config.yaml
num_hidden_layers: 12
hidden_size: 256
n_experts: 256
experts_per_token: 8
d_expert: 64
d_shared_expert: 0
hidden_act: "swiglu"
moe_layers: [1, 2, 3, 4, 5, 6, 7, 8, 9, 10, 11]
router_score: "sigmoid"
normalize_top_k: true
routed_scale: 1.0
balance_loss: 0.000358
balance_bias: true
router_bias: true
init_std_router: 0.019
lr_router: 0.000789
vocab_size: 3054
norm: "rmsnorm"
norm_eps: 1e-06
tie_word_embeddings: false
optimizer: "soap_variant"
learning_rate: 0.00398
beta1: 0.95
beta2: 0.99
max_grad_norm: 0.5
batch_tokens: 131072
max_seq_len: 512
train_tokens: 1543000000
max_steps: 11773
dataset: "wikipedia_en"
Below are experts of layer 9 (counted from 0) of a mixture-of-experts language model. Rows are named router (the router's row for the expert), gate (a neuron's input weights, with its number), up (a neuron's input weights, with its number) and show model dimensions 0-127. Each number is 500 + 40 x the weight over its row's rms, rounded and kept within 0 to 999. Numbers have three digits each.
After each expert's rows: "mostly gets" lists some tokens that are sent to it at least half of the time. This comes from a sample of Wikipedia text that the model never trained on.

# expert 106
router:534519522477523460518512465580491481529467458478492492506439543544503526458439493507448483498484514467380584519515536540520457476531536488487480515492474522492525558455473517475529498469482544474453507446551452530432554467488484410488490556497467504509486464535479494551482516522482510501436465514519453460454527557456549499566487552507481498474575448503489544504457654458510519518564
gate0:456477474490541442471443477473592508427466552475492555503473562475512488485451444510493479422519421505457530477517493454495460566526465501502475595561512426485514448540536498513519489451503604540479578468492508541468503411560480484452466475425510535531578481497533508567503579522500500451503502435424539569534583538471502471468448519523539481491505558467474497479522519508550511503481
up0:474476513506516474443404491491544484427479543421493540412540526493502473551497441520499471436534483429430556584502478438458461483494480485508533535499543454537528515455516546505473510497445492510508563500449447490467550374503486502493524522496445519436551436510521531566506570527499503455472466425414539603484524478497431452457484583503559448487489520458555400512517529525508520502521
gate1:448488476520483523528553610451532425469473567531463498461577487558525478477471504497532468518500457418511496511487496512416522505494572461499485496489537436554495547443466513485507506453496474464453480468591516496547500565482483471572545518472548457569485594543514496584567485459501502528505558559482549515498469551600519566500466510535532462407473453487522478410572453537496455567522
up1:548512452508552553453537487569478591496482440532499592490519504470501526505476521564530557475500428529522468540508453504524515460517383525526482411462495531488551464557452482552467478553495559508507454535472485516463497491497512512509512446465462485484559516485478534514427545537562433482491446456517486475487511462475480489473497486410466523577573536480501450497534576496472509569536
gate2:526563481518523477570464536517475544583485603438473495462510429552525491501490478549488520432473465481585487431527521471519474494476410506428482451466515538497553427494532479514479500473531517486529416609462496461481481490496495547505555508476509461509508463524541444529504517509579541487504515557436495468477528576453566537548518410540503516492546451477550452503461535528506504471427
up2:476457514518486458524442504462424463523437546493542519535545532501492534527553556409418540516522528491465443503540521494448439535504503472464452568502498481493480547454504556533533521500486452513593527502499525478473489528459486482500425494475478572475509466543555473550544475558535530496549479473471487494438489460490524529500473526497521515507416573498520530504563498501545483459488
gate3:588524512493540524460447421505521467528520562568497480510543497453435459495501513534475493442485470536495524463445504548508482475543502515503486475539443551480517400505462454474439456491465508454515471475533444480520439471551532530501462448506443500511452531515532524539519431427514462489462512497449441495446514484497576526533597466551513529570424501470518542468482467534453510479499
up3:504509468490454560559519586467535493533532480477477479504527418578560523550471556526506471527522465432478484536575520502509516419467481407520558527429561492535500511484507466509450557511535542528433543502476399494475573489492554476484525554496476508450541466467465466553512522518504557475554449569505545426513482548527438522405419468428499432504572508513475494519475582470541540501407
gate4:540538479519519572494533490515559503415500485528509474459494399479515535461539423545505502513515593535509542517480525500571526506510506526495489420440552599508543426500584518514547481439457531502488417433484472512487554441550540470441505552486505480539538510537594494507456500524490505477475476507452449517482583559493506572510453477526540468536484494402472547476434509511434459508469
up4:574563478484538506476517515490540486474509481576476484435462383530498482483553485544488509521488602546493443500479536510512531515513497471458483406424507565546566444465530499522558477496423498518463380433467520446479471480503470480434523541484476523514512473576548457523486503563498498475448496508441441539469525532527529520509525472525524471540511516433497574455476491473505483536479
gate5:476511505513548483446548464493440518451512545492445514512490486602492460545483510571486529501519423517563497473521502582500495464547488539447564549476481519576575469497458556470540482598503501509561501547561495579500471535523500552483508519517442568510539560462434522551548508502443451489462482571528470495467454473524517534555517455472529535535464523527512531543540524523485474545543
up5:507452525504558489483528502469471536467478517525443544519425507578476448515478497544486604503510438560551515467487553553504549408550533514461528536528439546553532456488481510469548488549512479487552502509559463540465480524475527532483518504530466556484552535485415518523518502482460442436428418563494467477454436482494465515591450505486558556551489488555492533511547524511508524557554
gate6:471552478505485547433441528472534514528560544475516521593514481465467541565518545559446493534468537545483460543503422517485561542561479462520528503476545534484493493462468455551484449518493527515503459520493516489480537467527486516466514565421496529458531447444500443508484531466415483523462488508514510510487453490450537497521472509565454491511419434494582512522475458534494438542447
up6:505472524537544489564532513537468511434438499563464493476425499515511472437479469471520555477512480425523573480460551508527446446454521546469472486514466483467486467486544552444523620488525484460460541494495447495483491527528495539548511461517510500559447579503551535512498477529604505423565538496506496506508524515515497492519498472426539486497589552504440477441518531454484552442534
gate7:536495527506526428512516562445471571469525569533460535503476447472486488494532467513518550445464448532510475487457455495640527507415504502524470558506476546429499496419488505549596499480509423480531495606532481537468512534535464490460497477493477501560507503481548477443477404578457542479553590527514528526436532495493454566590486461546512527514488550495542505465474510488517476480558
up7:470539489461455529497517454523534499563491431503518513533522555473536535491501492515420505546513553469465527520535559507445449541462525484472515382506540457541551529590437438458385550521490589539535463429442519456549466449473489506553511522505563507533500512527447501543533602484517430522492461489458499446564419491487531457443523525417525415554473417502497541528452501504476563449467
mostly gets: "ić", " Smith", "',", " Richard", "son", " Michael"

# expert 225
router:570516490552552510476546525516444533475488504584438552502505493551453504469474544478525514537469576446441528525479516454546469518530540518517441540477458481389477508477501556482557517446507497433449546495509527488485554487536463520493492493494422530524467487522489409528479485476545507483504432452507414523492441522482515510547482518487472458407619433523481548509476575489478509533511
gate0:495479472485578532464511527522486474527461521537586482458530513484497499467482472515502485564492540535486492489493588557439535493586525498452586461546529496542452550503568518501553502536458439495491536516453451522535536465528468510537462509442510518523529466431501545553497510492479417547544513534493447565531532497439506526483579553394442481469473487485458401507523493521535507465541
up0:458540542508456462407536529531475434544524503481465477476530481563522504531535507486517477505459479500463515531484500444512525554466539467526466504558437561480571449529512489528524491475524524533494530471452454546508454471521506481460473456460530574557570531557403473516609391461428552499505369481528542421495540465491482502546493529564541578525480485493460530568518530508522440499457
gate1:561515519529511476439462404479516528432458605478501497531532480524552524500479483565476525547430413509558419492440522497469579513451462477510509554443557567533527521514589461573495529502496550540502517514565491508523478523530503582487500512524523478495485489495444478542432469525456445456432498464513558507526496504517478457569470487428483478524523464499491545473470545512550583466516
up1:556514477476416595590511550487466439465519461526495519559521483556483471437558439526545561432526515564454527550529513486601437449482494489490501456532510439448472458468479518512522474496483472444522462488581485465480484535464491455596497486517561461509430529439589523511573496500489506502526508541510528467476504467531512543448565455556469500538516494483524459509544491443547523560483
gate2:581453449537452515566548443506475482418493550542525578515498511567472530497465429422472504520421460492468503426504518521428583485551485508557522496490555430476480491516568559521546490494515530496479494546468475491492536460574551536523479498519572442537447537543492478490494493483533453496513444451427513505463510528469485493503514536454445485516505547559498425487509554495504495525514
up2:530466504419476469492490481525412470546601487533472447469565482499587540563465557540471550591480509496545522435511447541490491469512558562410503462452424472499501483520486423556539474562412410547496503525561496469513439535546540564464537535501474579502506480462466512579540560558406447527435529481514510450475519463552464461473473488534520538516500504454479548422572482493476543425482
gate3:482563486526512513486519527529389462535508529538540468544392457496482504552505430462568463518533496534522486515544563536522449475484508573478535501578532477478515518560437533554432496491482462467495442481495568537507542490488484544544525501575494444447506445452475549559531572590484517524482522480409427566484442518467513479544559533453481487423490454531444436543488540455525431458531
up3:451515509503497526555503558437555507533499508516518506444515532536484466435485544525457589536435490498455501509495460411484534544482488459543526456487510508540501488372549469483443550534564525544535476534507535467442484487493496394490490457453509492516501541547470483482429419463495537492560546598593561518529508533470477512503499484475516507486489536497549566570571420460523510522487
gate4:502594460523478549496528517483564471464504566473440536399473543578521572551509472608481493419576438523440442503511547555552509512462460538549446576519480526462489514560485495510476471487511545440504541486526509428534502509534501477479482537504452484531512552570488554480485504498466511492522460496469464545458434480466531439441466475451439475445490540457564527486522416547551498534514
up4:531467488547453492533509494499450467547485481436550522562516537431452469511537483438494475487476480600522569501532485459546539548545524514530564484432422548501505496465522460467526449479518446512506523522527511473510425518451506556538557516514513449483521407540494515522460528480533452496519565518523484479545565454532520481496462470514484511569448457517450515508464490513498424496465
gate5:522573521472543522447452485557483475537489458541516573532489513504402510457448549504473482489515484438477441535591477573486450482517502440485441489521444474464507498502552430496496487475478439525505474516546495505550515521448566514549541506500523494417434486430481504531555517536404481472495480503494607498533456487487531504552433554519555410493456469553522504512576524536527423521511
up5:514548517464508521453538499505464539536483550476535441532436480537415501486467541497522462482556523544514459534439509572477479460499512481467497515426464569452521445488546397523501490509508435520493457474626493478538451549473507487527539536550553537474425490500539510475586514510444504492516473530494555482565476499483529528562485522509529485520526496514585535491561512479555511510453
gate6:465514499446527505457406556502519540513502545497564530475533482530501546511456477511544471521490531454468560488534551482470578527573511488445507558547412546485498484460586484553519479511452482499464504460416508484442530506442473557466448487459487444542472529587449504523488488516474507493478586529470429556456480516536481504501544503526521415572551521505504505525439467539483560430551
up6:469428522442478577508479466458477513448498567557499549547446506470540460542481557482514471515449442441500526564413511492499471493521463487419588548537504547531418477443479493450468495494475465488475482450536525527441445516529502604500512459585561444569527511491555442467520506528487487603564476516551433486455500556583509501532452530484484447537510426521492507484546509489509477549490
gate7:513518485507462437489475516569450500442599483492536461524445499504465484507468534444559491493496487566504558463524444527498560494483522521476508434446520505513465582508511499521499478506539446460419544528513461512520466541590499490547492554519487546526569496498485469565507537498416475540473538514481433462466504543518547437466550427425493554489588430552481459518549498553521480461491
up7:505496514467580496429469549510464512545535503490555436517420499499475518536438511534552576477494564493467519621551495451515541501507533529500496439471529473439479538484523484487477460503520483506524524473533481485512536501467480511505457468525535486461562440469514507521439546497420501492507529469464503479540525532545500533533569466534434578512489501498486499472418442526543484523467
mostly gets: " Carol", " Rock", " George", " Lake", " Jim", " Jack"

# expert 8
router:571542491450545466525502474510443495514488460471478553505486511537521492445497505488520535516463441509441609495523533520471490496507494437433529511465472528511494530456486503502530495494517529472484477457475487546466508459501480505515491506488503508493535480502491503538500534505477483502470422499502478446490486583522491513585511510554485450431675439483514554543524590517455487575596
gate2:493520523492461417485509517503441444473531496536558507477441472519442565507482423476513569548521499485507464532513470504509567493488490470528486580480539494566431528455558438584467486480566523621468480510518465533460481493472515492545536461501542489507510536441497491417486512529538480473473467450483565488495457536508589499561579475476518547452530505584491489461504466504467469510532
up2:497451518522559514564484512508548536562509502486532427553567474541522485474550535463451498477508526568446505463500549520526487565535473446473449489498526455568570477526488496436548523491493431441484526531529517510492526503475488528428438545517465490517526457546502506571519543501486496557540493536475439416533514433473462477449462513524446441549481540397531495526485575530562553476458
gate3:534408440512466493440441448485572567543536561483463496533549511525509493477537481480521518472550481508498479555471423551563493486523439525540436568544457568542561449447485484489529517475453575443508519424500463508496545468506499454515512508507570493474514413499522485519425577525520539536487450452486475484455519576562477490514528509494421528506476512469536478513518442492519499525474
up3:471516473478513477481436563532480431470525512560497582544508482588471507523561529493544525484581506431491518521461543479459442488469493465480468519460538493492494493477529535493497512508527432456530496568431456494534453465482534509504509508569448551444507442499487463515506497527506547546474558532515523493505452529468496472543463450446568444537392555469478548418427503495462439516515
gate4:473495506485507543472583408527524541468562492484533481494501412447457481478483515540559531469450537474469483581461561450495555455530546529480480484583453513529512514531420523499413552501526492496483546526535503549463549570475507486453438536470500511494487530528471561496460530476526495491509451475458483506512517459545439465458521584509498529475530502561496479583493519496539531526540
up4:544558469474530418436477528536499527485481497427506514523511454544485427499493518498431471513527493536469521508551473538548510489402443462447496500500487495571452527482538522494474501506540484477505473489499513565489479555477499443513474489483537528543469562528551507505470525471486573475535400475528476568499517494543422477540468506429480517540547484566500489412483483466537470461503
gate5:554522495466511444477490504492405424540491408534485523520532535432476503480455552543534476554543498561460495499506562503554553444529460538474514530555513430450467485563473484471507577491470470496466488541395489431540522536454513512481499487509403490507436522501459482525502503495490422505512485478447528520580469479527508533489527551462560477446446527488529430530482498483453435534465
up5:483480515567461517517567497523544544487500542491541477454440491609510556517513455451508531465521472455590548501513408468507494577446478500517552472505470568486482474454477431535516417528502533483536572489566510570517467451521463484553492496481611524467562485529534539496506468535487518515466560526565487483489524507463464455544504393480469539506533453506523532536495509495533522472536
gate6:559525512453488569450507520525499450552499474407484430563525517451547489468548448508496446512516483485487519521460497568504576514459491501522536477511557481500551416486474467488499475508489471461504497556570538524506504515457501505519570621525541444519617442552450524529529505569472408514462475492541522497479486488413542517496527595499507467475466492468578528481536513500546509422487
up6:476470483512592506548493505511518518434577482516483466524550524539501467535430505525496476533510492454511521462494486539432533524540519517556479456460476550462544464547532490489496424502474555451544452517476450463469520504446507498441563448453527487484517495477496522470476479519470560493453539543514512457499590479464520516560488455505461532555563452466426554518531504544464562518518
gate7:476490536517538540541457452415512515559429601525475585545477629500427477594485561496470449488504478515526446502557472428518534475519479511484529515575563492444536456528474453508503507442530463612479523462466527464515549532491428549502482480475532495536501531521543479458456499488502470566534510402446513455463514519499439577475495446532533510482512563482544559530512530465485543498474
up7:416393529545573586553441431506519454554435488485513480480488541506448485547563516515508482497474538479488463544574476457483571492468501504523509463442512485474543540474501483502466426447490460489468405432479512499501522472483465535468544477446486543493562544509520466526454538570500532512485470467480543485512511586520450543447517513589534492525419596489527570546490542472535524489459
gate8:458515510548455485506448469486497460403497548470587475536600459544539521509553480458520494511528478505459485529493529527447503477550429571500573527472434471521512468476519553521567481463486508494493518492472530504493556376485462489494560566435483497390574533565470461511487498537498513536507517457491519534521532497494536470494495579496483519510487463427565457571554477579506500514558
up8:521459443451495508458537464438547502479548513470456456530536491513466548527549522517448547509517473447490549495495430453480488420491485563548538501514464500462485493494491562510457577517548561469515487535502535536488515575529498388462522504498610543574456497459504591481540488513504466496487475548497491495553491503460500436562477484548509524524495451492507588548477432433534606459460
gate9:482412444536510517498511576503517550588514506583460511521511444489517530463514464547452468470473434486450476460498538499495489557499449533470454465523484442528457488495488450510531476557508462545493462534501445510466479488505503480471526485513512421474511477524504478506552478522510466496552497491501484532489542532496529509509505484606470416504468491537530470527468502493528436473502
up9:468426574528554540496515485563538521499512478536445501528437433459514523470508501582543497525548430535447509508453567407544490508492541576441445444467500496593498548489529483521427503521505472468588514500537503481450534544549517468515488487515472494512521444485527531489454474509527497503536485550496514500577495476495456435421531526496496531519540482479544425468486472461500443531445
mostly gets: " Smith", "son", " Company", "ler", "ini", "wood"

# expert 89
router:519503455541589486498466495468472535520520511454523477492480467551491518525519503499501484473419464526443541510518474487472455434536508412455468479523478515431560501524522501469495467508465540459449521511591515490430569406504462441443482522492450484485536482527509467517460496506488470504488451463511453464409443555535520515529449538560481514395554443524441525530512530536400533531536
gate0:512506556540501436498527548470485507453527442421456444528449503480478561503454493467474511516520422468628500480463488556519467465566490438584485492574474498538522461536494423544499479519448542484532530487442480512528585502555499539503482509492413524581466478546518479513501453536495505456550425465511537555468542584472493489492482522462448475502493505487595475591463426516457521538478
up0:530491426506494529510455508496503465530498552514536504504453519533491519456533511536490460510529492519433557521542473585464461522631480569450512515546505528434505465497502534445458549513549500525512510456561423482449452456484493414454495456522456496401572455493440430484543471509497489478458511422452469520491481517512510485504430496501562488488515496481475500483485543548510541509536
gate1:533489532467444507517477527493457443512520523408524512490517508408526475508526517499488503505472468515542483450411474553499510521465449505540432473470502467493582477521501413524544491474491560551543509520549470461514544521537407483470501421472539432515541444504471474474527483445498511484520477521514505522404459477478551453556545507554434526508496485435472523484471447462434461572496
up1:478471529540487521558548418476413460476530448459465389473516419527471523560468543531468493461459474477463515553490457497512484499464481508482532516522543517451524561503515458531486507608539539503516513483502525468554536487504465451492463467440500492512486596479502549490515581489437480559568502450461482430478476441527491540446468578483407523457455450440431522495480420550524549438538
gate2:491425500518558521509479575484490488508480459543519535544478490428487487444470508435497515460536453499561496480502579489562498492525421545505507478563448482480442511504496523582441498489498409449545531476412475533453512404566475495405479442492444548535448425438449428493472441511431524486508508552546446488461528520465462550536498538495510522434474486534454524540520413475449542502536
up2:540545527518486534530526500571483460401513522523531408531511522506451493458485449478449504496466436483486500452501514519534401496509461506480514527439481515516438505511501462524486512469447474541500530426366520448576492505533526571484552517486522482580431439479443486500550540550463446508521423486477603489484546550457406536463494559457497515541570507446555501491433501455487493569479
gate3:472463417556522486491429455479487516450452528585554502489552513424466516492501524497518470485514573486472533473523470618517456525513478498511577405420565503459575547496540516539476474504511501549480461452499491463452500453548502531509500527461458511556553464446486523562534494478550486473575500474500501454506473502490573485528487479491447513463530506513454486563529527529533535510544
up3:554545463491465473464509570483484525428393513430538491480471510425471488550472478478518525445512396499570483472468402534507496515465437446554453535487527506507564494477509478458517460495487512478538498554560484525532451528480450526437580468555531494528504532517466466483529481501495482498538493508457589475480505489477554455508501442498526519533503496481455523465410524479478506408464
gate4:526526498550484413479576522522509537452488517455543427450490440505516506538522452489439521470455420484500520460480498519418518513499505487492555488465470412504493506504539363466436491576465511469455573567422515424478541487564470518498485545527464494567552503524444511576530486482497483489477492508457528455543458459463495425504525493534453438488520501484508483449555541496462453469506
up4:497499472497524592497476564563464433554550503490427537508531547452531456523504548534531454535502598522535521493510526495594528471529505467451442542505482556504533480468507557485450499544484508526511449468494456558523458528441512548524422483475454502492482507466557538476464453481440580467572499544493473502513480500453584554459404533443581493516517555545498514542464516550560511513516
gate5:481458456367468447447504551497438465557434483500438437445482486545464547587535509477487500510528506510511506494464498559469488476578426524502484470560492504522579492493450489496433496491468460548518492535522517486482513506494454504516569529453528513547527578519588472478538515513463510456447520466522511494444511478547475497511523484505481495468527459449543517535498523452488557504515
up5:479511528546482561485469423488517566419519422549506498508521485387564436530494513557509486457512588514495447471467457484461498490442509552486521516480534511527502526607543531554514509513490507501532501496554472485478498513520519569534446501549505505516545531426552518506484510520544486578510493448481492461538495439454519550471445472536490524510500527441483469518506458532459459462538
gate6:477507498534556556427511428448562466502472521458437514547470409497483479426481488542515512501582501448474522532469528435405518502509569560494548515458540476471525573499463521496476499442429505518430499498517526477575477458458552428495513543505522510557585525478526500544436531547531548509418472513466474510514513473528479484514536410452392454499477526520486546447452435543505454473463
up6:532467577525360470589497491498457512475515537517544470504516546579513573507532519465489440534456503519533524470538448546495449502485400521569533520524448504486475445520527501567520452487466522538502463517486468487440525569495533557528470478460453533520400446457524474502481468453476433537462492483549558538521456538513539568513424531533524513480531509460560488485520535488491557413479
gate7:484499489458488489532566576543493427486524572446473519483503432456476512496532542551537476487533463505412513516498519511584420511529421387464511472530527498499516519488490500539506526486537404518555513486483468475518514483522423504515502489495502474535543506421501516451541533510429467499576557546473492500489507522525459537520458494550524546404526482507475474540527483573467479466561
up7:442511516502561461608495529530460488565532568481558556527556466521512473460416538501431521601545520548508558477513527579446505466485472503523513482451420504524560499547464527516459432557412488513561477517482505435516480503493494493488452448520491577605493529483468568458495546614507509457501471517438493522534516520481508501510446532492523514469468472511505526399484561480492485482555
mostly gets: "ville", "ington", " ·", "ford", "iy"

# expert 241
router:466546434469526529537550550496455464567499443446527508511442449466473470539519549494476509435482484534493627532552519500481507461531504513496576537515555448463600506529535536519465444418466565487464516445476507518495563466550487403453523439497401501531459543548509461526437485546466484509509452511503528458481516554522480501559463458549454428437570461498480501509550518494467464587535
gate0:491497494453569539524393464547469514484469539497495568516498564477557541474508540462490561534468512448502463493510497534493513558487480462505494465559591490507575534512574494457526442559460535513499571480574406561430506499554528477497441516382458524517453475539502522487457486588477487518555476458529478519475519481477459496504496548554564509533534505523510479473522475469471477503558
up0:472466533541526501468495475483534452530494502494518392409471506455415423502498446494497480502518590508476539529441563479484471439508499513534535502440477506481460454512476540533484530484482449518474559479502536531501546454503462463528460535598562446466517499522471480474459529517480541539465495507497424459521493528479494501420436390508496516494483516541497496532501522493571536537465
gate1:477513460504525528510491533454547515555530510503515523493480496541531499467544479446499534553487384445467576523464436525490512541482570419528543503484504506440553456488519497485500481493531527539546510518554485532518490544530592452404499469492487502499465454543479502551546465491431429540563460475431468524486506516512449541467475513503456458426489545488475516550451467581459477529497
up1:577505534460480484492467474464459526481487492494504505546506493454485487521457522507482494501536551598503522525493528520532536501488450519543512496544441473455477539460496458508522561469528504549463538491448506474506533525479455521535497528441549601457471468509564540491393493532554453494406546545557520449516496488553448532591501472556476505489512515484472487508534477509483470490459
gate2:448492447498455579515573513538405476516504482570544471518463516510530452466482473463533507499467516523494511453519544499427465478510459452477500443555512518552598481556515473470515391408549492574494442547503513543488492509597528509550511503535545497519496490444461517366437492466550416466565464495512457562502511455439491517527500570414506496520533461559508495501467508454517527494475
up2:555461505453420442511439494406585535502491494485518481484560488505540489451495568571536513465495538476485477484513521490491440507474428518492534484481513553530498481458539490551495464536449521528481451468476465492426525510527555539495528501498497526418539493386591603475569518484485542486506536496483527477487467501535591473423462494561516473557535421478481524536508501520531538509433
gate3:547446472564544511485585506535552549512522491530619501536439482513521521576416449522438493510457491453534433495545499417429421514496400552458475526486517406529484606494524470523470445456528508509464425467471462515506545458507494499485489476571461500443537499436509535534534455507542559488545473512509517479531490545520516525522552484628512498526558491476548496380514525443492531501538
up3:439502496490570452477451506500482417570496480453381458569449536459523532503469511517506618465483478526479466455501562477588515524512494448526478480479458609443510447529508510559559483462493550493474565444515579501539488488482512502441539508458563551500460555521461442470448494481479515473475564524544498538482533465451475505516436514412480526546444494504512502583471560487492475520514
gate4:420530506505492557566508484506476491516470562415467550508405506543484505486484460497455468482480460530469505550525466529520506527541462490520514566560426549503554499532493470454521501488480541417468537494458527500500483559525449564561447506514579562554462521493423493522486548512517487497555537547546535498512575574474484473509545562499505485487512484475459467452456543501483535492490
up4:456500493573526508508498526532488459543481547518472536561484501522347453444529459458546499502540456558446472523457542535428512543521525556511491502512488516483557513437436542499508498465521538468430472506495571473492510533480423518542521581552527440540462535536461488522528489566450491474512546505556418544433502567490516413452529522474473469509594563462497439522490567488442509533527
gate5:511533498459453460566480470560454549455495448529529494525509484470576534545439560527534526476562449542488476481489478516493530479494474428438440478523450518575512532471476507510514501436398528604443491500445576495513480433525473519480506441482471502473516490491526401496460476520521447456512469494425522481462537561487532595520478481488569528546516468471513481444504490502504495495462
up5:505470525442535543458487509473461505441475505451452516526437481507517502507550490446509466557466557531524474514493505556447561473566480583557574463521435451462498501472423445471487461562474538476490465451421490498503527537494515491527530466505372547531509519471475534470579604489533575513477516468519487508470509441517462533455443417551504566478502535504440498525485506471517488449488
gate6:478502468525471487508490504536393463462504531451538547545488531379553498488479439486396436473481570542456517499448382506490506432463531567518453533465539545528490512447561473503444517501488447474501527504526525424487545513543524520514429460510454474503433518536446481565532476483480456513563520529527520563526570433481521529542459518518474445536472417562546491516502538516448470518536
up6:417487534534501480433496465484513459511471491533476518543452532459501515493481492544435448462490545516556516458496450553493483491499495492479503499520496471425587459480616503543534492500473498469493456552545530494448431510482517507526448562461483434509472580518484499498499488497497497478549489549451478422474512497461542517514449500494539496534447511535506536482506412489479558560618
gate7:499483497561470559523512493453542433496465471459567467532487538514427431481507500562494503473466556511498502475556551508528510525489457419510537486533475431580404550508490441495552452539559558504522483572469492533440514517467547490487506527475489496526505500391534423510493534460522468521510453524509480546540515518515506503476578481495555545555456536514532531525504547556482509545545
up7:506481497533427498548474537512576530510475482468521494475472514464497463542509540581449393439520504461444576418571493518542493508521558476539499543455506516536504515480502468496533521474499566553541509449455489505460514549511483467509498516508493436555559528468446439609498556508487530536528482515396419489529531538534531490486473479470452545540532544487495504539508488508538462503523
mostly gets: " pr", " Pr", " cr", " gr", " str", " Gr"

# expert 59
router:532503507447535541492440562551505521483380476431519522479455509582420463460468521497466485491488474510469577464522510512504441450500534528472499519499506470483505544499537469514545528456445545507421511445512510520504517472557470506511523510460487541433588482520510514524493554480491489539495457480480442532425498533491465498573458542574526488480510405517478473514517598464465490570498
gate0:489489451517530518470506502576484574442524477425457494554508464571554486493518397495495517505486552455436534544485471441502495554457499496498472423495534477498464522517517573477501502515467460491543519524565526487492515461524452453507522519415537533433494439457501472470453568494531444429533500563436426559464604414539538518537478451518520485443587442535503497523435467532495540535451
up0:503487546546419447548546439518395528479512482442458504523428543421499489503459460474449535493527496541529463542564496552546495426476479531448502435500563494529554524499504494460470496505486472537521555488458532516497445451476501470536557477477518486499541500548470483515417531489466574531401533487521518456546444514443440382485481482441570485465497510485450469521512421510541502445528
gate1:550502427484506498457488437490431557487487587508456514493520511512519477545543510431437442489511550525536504536520501549571585518522455488466468522553502535505489462483495436531567506516491487519476534514462536531482489465560546499522535557438565494372553419567550495551544517499454512509500448432466452457544462500543449507490477514512565450501513489440477557501437444473494453430544
up1:478532563536541489469527529452524481498508502471525494421531454467501524493483497486610483505443590464444569496516505473441499528490594495472511438473502456470478550512516447489458502574479434527538419504521532490520492517419495535491507498519490467524501610467467541430448459519492444467511490535458510483473543545478507542469503521540441504555478535528521466508568533572494552568522
gate2:508501489471477503399597474528487565435575524433498527491474557468439460507537445505450600539537567509529454523442505486548524537498518547476475524532532461495493562473488480472471503424429512447472529464452519499521478459518442517552540445487515489398552442519561562587464496513467472527582499485508563485511517503520510499550494529493544441486504464551462514468551472495495481497501
up2:460458474501457525541396507509493473551469501526580509490494411470494478519456513490518509500513446508525494513511554465458506517524442437489566458461458557504534484521488512581468477440534458576550479592562488598510490508519510520457461558551505528467497518464471521360549492493522467425476532488430478567457464470511495492489475490476489509507493548500547498482423529551480510546484
gate3:542528441467504514469512530496528485543457525494587574427498545510481517492537530491501503515457526574476510530499519534534452443459508517470490550518533525479483451489563436540416512506521491477391537509472552490569512510538475477500535551451543519506482555491547534528498480481429482526421456504518578491516409439508545497506534408512567538523526464497500521530470534474420455557492
up3:447473543529532450531525476517486512492514512497468427527478474548524568467455522508501520418565511507515475495460490477433554560505514522531492495527455482454461444505469461538512528539508474418606501567439543491520540542479488485504450570482373478509440514536486465469511496464475492490523526451544423552490537508517560524481408570505456463451456481498564470465623468497527566389501
gate4:576498475479491545484575521502506474465477460460493454529526435496503483537534439539510516500513454469481525537492517535485526510522578576466518485488482409522513520446559431477529536492482560448508465509542487510566504491466395506489467551466453450583462493514577519536510594521539459505567518489524528556460515479583461492414563543508493527522443442538434547406537548469483429585529
up4:459510548474590545537512463531442420568496482448522479566521466519508533492504509556527476592511428468446480515528469425525480483506462476554494527539451502561485506459448478495483473499469423445505491476478523486496519547485424470481488471455547523538490440492416509500525508505480536508491471500502491561561536505524515537561518443466516528468461489475527479472490505511592538476489
gate5:463464450475513435476444538485518440449494468508510551521515427440432454510516489535544592513566467530552584448486536513433555454545462525517557477449532495434543543478479547453588530528499591544517518544530447585471468463446542547476527354489518490511532475513453430481477535473517503519489518548537480496497439565505438489443480440454512464522458567450509512478456483472474538425499
up5:475514461525447460609495490533490578394512486425492484486630511486478578420541577528506412454520540523520485472502495446519514443560458535527567475411488481564562472561488549465507510535466527550522473538501486526497530532540534513460557427443501534458543549416448458550504539457503525494492524504531543494452493444525510528492484524476491499525459493501430579462470503495564569412546
gate6:545513499432520476441461480581504504484494512476462452509477543563469479539455473471465474514492552497546535507468540508476481517465492528449478503476492575425534555554498484520476458520567485496495472519501507512524479456470482492511533515536521489491442470494500495401455508399482494479493472541487496521514506578518494510564450452538490467556528465445416487542521535471533517548562
up6:562479492477490506532457514588470499538527438537422536527501480450488427556468514471517544527473496492573514483491474586515492482493497577524550446474461488436455439464532598479575472478505403487459483549491497515545533485407532503493435569498510479462421444508469486418546456520558496487517558526465443514540504551550519471549529526463488491531559554448498512553525541505539472447481
gate7:585515501511540517435552583506511482454524538522602554523375503472523517481455492473525525525509450520504503505406599555553570520479523553462500526555526506518488571531502486492545513489529467509485574539477524561459474512506450559544505495515522527574498540435530434461511459527490579540478565520528536482498508485561496545515437481476516537426461527527484487543464520499448509508517
up7:508539519582491509451494535504533471518494552490622517557485494447519546533410414471548453509493470468482532527438482575634454455452495477434535507506501507499487441519557504454548499509539562515516542503473505513463515507492532563586538516529506505557493530492471532450476439533470533520545509553517519485481524456482487475473480517513521505467559535478493490570474558482467533496511
mostly gets: "See", "chitect", "ishop", " Michael", " artist", " Peter"